Weights of a small mixture-of-experts language model, trained from scratch on English Wikipedia.
Experts: 16 experts in each of 13 layers, 2 picks a token, a softmax router.
Below are experts of layer 11 (counted from 0) of a mixture-of-experts language model. Rows are named router (the router's row for the expert), gate (a neuron's input weights, with its number), up (a neuron's input weights, with its number) and show model dimensions 128-191. Each number is 50 + 12 x the weight over its row's rms, rounded and kept within 0 to 99.
After each expert's rows: "mostly gets" lists some tokens that are sent to it at least half of the time; "gets" lists some tokens that make up at least twice as much of what it gets as of all text. This comes from a sample of Wikipedia text that the model never trained on. Tokens count by the router's weight.

# expert 6
router:68 38 66 49 37 41 37 30 45 64 47 54 38 51 48 60 51 36 58 57 57 66 47 65 23 47 56 62 51 23 51 71 48 49 27 39 48 71 51 71 47 45 75 24 64 66 36 34 60 22 40 47 53 40 40 52 59 56 36 64 49 69 33 55
gate0:65 56 35 74 54 36 56 38 54 37 36 46 46 53 40 28 51 73 46 53 43 52 50 50 54 51 58 36 41 36 68 48 46 38 40 53 37 57 48 29 48 45 59 44 54 75 54 73 40 44 48 13 54 70 36 56 50 42 50 69 52 52 49 55
up0:43 54 56 56 47 42 63 60 18 42 69 48 60 57 69 65 62 44 50 36 35 45 67 50 50 45 60 43 34 61 46 51 73 38 32 42 58 59 52 50 57 32 25 63 71 45 53 46 51 46 31 51 56 54 47 62 42 70 62 51 61 28 58 36
gate1:53 46 46 48 41 62 60 60 52 57 21 40 59 40 41 65 39 55 66 52 48 40 47 52 31 59 60 70 52 39 60 57 59 57 68 35 47 41 63 63 80 48 55 59 58 45 29 53 42 47 41 55 48 42 45 54 47 58 69 63 53 70 37 53
up1:49 55 35 51 57 55 63 71 34 58 30 69 44 37 44 33 22 48 58 31 65 57 54 58 47 65 51 57 61 51 67 50 57 65 36 68 59 52 34 63 47 57 36 32 34 61 49 39 50 57 52 49 69 48 38 44 46 48 48 49 72 50 33 67
gate2:61 38 47 65 39 55 60 71 64 51 57 51 47 48 43 57 63 47 50 47 64 49 49 48 54 51 44 47 55 52 45 54 61 41 44 63 37 54 29 49 51 47 40 39 35 68 41 56 42 30 31 64 47 40 49 50 52 32 48 58 46 60 44 35
up2:51 45 50 44 45 66 60 40 36 54 42 67 38 79 41 57 55 45 57 80 51 64 42 51 50 56 47 43 49 49 35 51 56 39 33 62 61 55 52 59 45 47 35 35 29 50 45 48 49 67 42 48 50 36 53 65 45 46 25 35 57 41 75 56
mostly gets: ").", "==", " ==", "\".", "ing.", "es."
gets: "\n\n", ".", "==", "===", ").", "s."

# expert 13
router:60 63 78 61 56 51 61 30 40 69 53 55 31 50 53 33 53 42 51 56 41 50 39 33 48 65 49 47 68 50 33 74 43 50 50 38 65 56 43 56 50 35 51 37 68 46 48 53 38 38 53 51 54 43 44 28 60 69 61 50 39 74 40 54
gate0:35 66 59 55 57 49 60 53 25 70 43 59 44 31 31 57 48 53 50 34 49 58 46 42 61 54 44 49 48 68 61 47 53 65 57 61 45 60 69 52 58 36 29 43 65 42 47 45 73 47 50 58 56 52 43 60 32 56 70 42 56 62 33 42
up0:83 45 47 50 35 49 47 43 63 65 29 55 63 59 34 34 58 54 66 31 53 46 61 51 42 32 51 25 33 41 30 65 63 20 67 54 73 47 34 60 32 69 51 68 38 47 62 59 55 74 46 57 40 51 46 24 43 44 30 42 35 56 50 42
gate1:41 37 43 47 73 74 48 59 38 62 56 59 58 75 47 55 48 51 50 52 43 53 46 46 38 59 51 61 49 56 53 46 50 29 56 37 33 52 53 42 54 41 50 43 55 36 46 45 73 83 60 52 27 45 50 45 45 48 39 54 41 33 62 36
up1:66 51 49 49 47 57 53 31 66 47 63 45 50 57 27 46 55 36 38 60 47 34 36 20 26 55 71 50 56 49 55 65 56 51 61 29 40 42 48 88 83 45 64 47 32 64 48 46 70 66 49 50 62 46 35 43 39 51 65 36 23 73 63 20
gate2:48 62 50 50 46 55 67 64 43 60 56 58 31 26 64 50 39 48 49 47 72 52 56 64 31 59 57 60 65 69 49 36 58 59 38 44 62 51 34 44 72 43 46 64 42 36 42 54 59 62 57 61 52 60 65 39 42 63 42 78 50 68 63 50
up2:68 41 62 43 30 64 41 54 44 45 52 35 68 75 56 47 50 33 60 44 31 59 56 60 47 37 45 53 51 18 27 62 66 23 76 56 53 32 49 33 55 51 47 40 69 37 44 28 65 71 36 45 53 55 51 72 37 49 41 43 52 49 41 62
mostly gets: "The", " on the", " at the", " | The", " as the", " from the"
gets: " the", " The", " in the", " of the", ", the", "The"

# expert 11
router:31 53 66 39 66 67 48 19 42 61 57 54 34 39 36 56 38 26 52 36 57 34 31 62 44 46 73 47 45 58 44 57 47 29 69 53 55 37 49 60 58 41 66 56 50 44 45 34 58 50 49 47 46 47 65 22 74 58 33 49 51 56 46 60
gate0:39 43 42 34 54 52 61 56 51 49 53 49 71 59 47 71 52 62 41 33 45 68 68 41 30 50 72 48 34 55 45 41 36 66 55 82 55 68 68 49 54 52 48 40 43 27 75 43 37 42 43 42 29 52 08 40 65 43 51 54 34 31 41 29
up0:37 55 29 43 40 58 42 29 55 48 63 38 39 47 37 55 54 47 60 55 35 39 46 60 59 48 61 51 59 43 57 48 27 37 76 42 67 62 38 50 42 61 40 36 46 62 46 44 53 41 55 34 62 55 59 40 49 34 50 25 46 39 65 81
gate1:44 34 47 46 45 38 67 54 54 37 46 34 56 71 44 59 41 51 29 52 56 54 45 70 32 45 69 55 64 59 40 35 43 50 39 61 55 41 20 51 56 33 37 52 52 44 55 48 44 50 40 60 61 63 59 46 59 47 61 57 40 68 53 63
up1:56 62 35 55 57 57 44 37 38 62 36 30 61 32 56 65 64 49 45 65 39 38 59 63 50 57 48 60 60 49 66 67 68 46 13 35 52 50 75 49 45 41 35 48 46 45 57 50 70 32 55 40 31 39 51 56 42 56 48 52 29 45 50 62
gate2:37 45 47 22 61 59 43 27 41 41 51 35 51 58 70 47 50 41 31 44 65 77 61 69 52 70 47 38 51 44 39 70 49 45 46 38 51 56 86 60 45 34 49 42 59 41 50 64 66 50 48 40 38 70 26 59 48 34 39 22 39 57 50 53
up2:29 65 52 25 28 49 48 31 46 41 48 56 65 34 57 36 20 52 35 34 46 61 43 51 35 66 50 40 63 49 53 38 50 55 42 41 61 51 54 57 36 56 62 61 48 40 75 60 53 66 10 51 54 51 28 45 47 48 51 31 35 51 58 49
mostly gets: " on ", "On ", " On ", "| ", " – ", "\" | "
gets: "\n", " | ", "| ", "–", " ", ") | "

# expert 10
router:56 27 62 58 50 35 62 33 59 47 57 53 45 38 36 42 50 35 45 42 62 68 38 24 54 44 22 30 58 43 63 52 58 47 47 33 49 39 38 66 73 44 74 58 45 44 55 43 23 56 57 59 67 63 43 41 50 74 35 29 28 53 43 59
gate0:42 43 55 71 69 55 65 25 47 61 40 63 41 40 64 64 37 46 49 42 27 64 41 37 55 64 27 43 52 37 38 51 62 61 44 58 34 37 28 50 46 45 63 44 66 48 48 44 57 44 34 36 41 62 70 42 63 37 33 62 53 55 42 49
up0:51 45 48 33 26 45 59 68 54 43 58 41 64 45 53 52 35 61 51 23 58 26 39 58 52 35 65 57 45 63 71 61 40 35 52 48 88 51 40 39 60 51 41 53 50 46 50 35 65 49 34 63 46 62 41 56 56 63 67 43 38 44 45 42
gate1:55 50 44 56 66 42 35 64 61 56 44 52 55 64 48 39 55 53 35 53 60 26 49 49 36 41 33 66 60 38 39 61 57 71 52 18 62 56 69 78 63 62 32 44 58 63 34 44 69 65 44 75 37 44 38 31 61 39 47 60 51 51 48 40
up1:51 59 56 54 56 38 39 63 52 80 55 61 38 37 36 55 47 47 39 56 46 69 35 39 31 58 49 66 86 53 74 49 44 57 45 44 71 40 59 48 52 48 61 25 41 72 44 17 63 63 44 47 44 32 45 40 54 37 48 42 56 70 42 26
gate2:52 34 59 63 71 29 38 55 43 41 67 61 51 59 78 27 57 31 47 29 60 55 54 24 39 41 48 47 41 50 45 47 63 37 45 54 51 75 60 58 45 46 49 53 39 52 55 55 60 49 53 45 31 51 67 59 80 55 50 47 55 35 54 53
up2:82 45 51 42 65 58 55 45 57 76 53 53 62 62 30 53 65 36 32 53 48 68 40 46 43 60 69 49 54 54 47 49 26 42 51 71 60 59 37 37 45 39 61 37 54 42 57 46 59 51 48 34 57 65 53 52 35 50 54 50 65 37 32 40
mostly gets: "| Party", "- Coordinates: ", "- •", "|  | Republican", "| Total votes", "- Country:"
gets: "\n", "-", "|", "|  |", "- Coordinates: ", ":"

# expert 14
router:49 48 51 47 35 51 61 20 39 57 49 64 40 48 41 65 59 39 72 34 57 57 43 37 44 49 51 47 23 56 53 45 50 70 61 55 55 59 38 60 38 46 65 48 36 48 50 25 52 29 42 41 55 28 48 53 72 52 48 35 42 57 42 60
gate0:17 54 43 61 44 68 60 51 40 40 33 42 52 48 60 43 63 49 57 25 63 64 67 50 62 39 48 65 37 48 47 61 48 40 46 37 65 52 42 49 55 39 46 59 24 59 59 59 45 43 72 45 37 45 42 44 52 52 63 43 49 63 46 52
up0:34 51 43 45 43 41 44 49 48 51 59 53 61 52 50 39 41 57 18 29 38 48 37 36 51 84 73 68 52 55 16 35 67 39 31 45 33 34 57 55 45 52 47 62 51 57 42 53 41 57 48 58 51 50 64 49 57 34 61 56 60 24 61 49
gate1:61 46 58 59 56 66 51 36 54 42 33 88 62 39 38 44 56 37 49 35 85 69 48 40 41 49 63 51 47 54 60 62 26 43 38 46 57 63 48 66 52 37 50 46 34 54 48 42 54 66 58 42 49 25 69 36 40 49 53 58 62 58 82 41
up1:51 42 48 48 79 50 32 20 36 51 39 55 52 44 37 52 42 51 30 21 53 41 43 57 37 37 46 37 58 47 45 46 53 38 51 55 55 33 33 54 52 27 33 52 32 56 47 51 41 69 54 73 41 50 66 43 48 62 41 46 60 42 53 55
gate2:48 64 62 56 49 54 77 34 53 61 54 74 50 46 53 39 45 58 42 45 59 45 51 36 39 52 36 60 51 35 28 39 54 52 51 58 39 56 38 52 60 43 38 55 49 41 54 48 78 65 54 58 30 52 45 40 43 41 29 37 53 50 46 47
up2:60 63 78 44 42 79 52 21 62 43 41 61 59 38 54 24 44 52 48 52 49 35 45 45 43 49 39 44 54 59 34 38 53 53 35 33 63 54 63 65 64 56 47 42 46 57 71 37 53 51 49 47 43 33 57 46 56 58 55 53 43 69 57 29
mostly gets: "andidate | Votes |", "| Party", "|---|---|---|---|---|---|", "| No.", " % |", "|---|---|---|"
gets: " |", "|", ") |", ";", " |  |", ":"

# expert 15
router:43 53 50 66 48 52 71 33 49 43 59 57 48 52 31 58 51 40 44 38 37 52 41 79 61 56 32 51 28 57 35 54 51 24 59 45 67 63 44 59 48 48 45 68 36 67 23 43 29 37 46 59 45 41 41 28 63 52 65 56 84 73 38 49
gate0:62 46 58 59 17 56 35 31 46 43 48 42 44 55 42 53 41 21 56 50 44 59 39 54 54 36 43 55 47 44 39 51 69 41 57 59 44 55 24 71 71 48 40 50 47 50 44 85 62 59 58 60 74 61 65 35 32 58 32 49 69 61 48 46
up0:26 51 53 50 59 41 52 73 71 66 63 48 63 38 48 52 62 73 36 40 48 39 43 61 64 55 57 34 43 64 68 47 37 63 30 41 57 58 72 33 37 66 63 50 46 33 58 41 68 48 54 51 39 54 35 79 63 44 39 50 33 44 43 64
gate1:61 59 67 73 45 55 42 25 43 55 47 43 38 80 49 50 21 42 49 63 54 53 63 49 43 51 36 57 67 61 51 56 45 52 62 39 54 52 70 50 64 41 38 45 47 28 26 52 55 57 54 55 51 55 60 41 41 51 59 44 72 33 53 54
up1:75 43 49 62 54 53 47 52 78 58 52 29 71 58 57 55 56 62 36 46 48 48 64 56 53 51 52 44 55 60 46 54 49 36 53 47 54 49 37 62 42 50 61 61 60 77 77 66 53 31 30 78 43 59 40 49 49 74 41 57 44 55 65 57
gate2:56 55 42 64 47 61 34 71 64 55 64 33 56 44 50 30 46 50 33 36 44 89 50 69 51 61 49 27 41 62 56 56 49 56 46 58 49 52 50 61 43 55 51 49 45 50 52 17 69 40 66 56 43 47 69 43 45 62 60 47 42 64 54 57
up2:42 41 39 57 40 52 57 50 52 63 59 39 53 59 36 52 55 57 36 58 46 60 15 65 47 49 58 34 33 74 55 53 57 64 18 37 45 48 33 56 65 63 63 52 65 49 41 54 43 23 66 41 53 40 45 47 42 52 46 61 35 62 43 38
mostly gets: "′", "% | ", " | −", " / ", " / (", "″N "
gets: " | ", ".", "0", "2", "1", "3"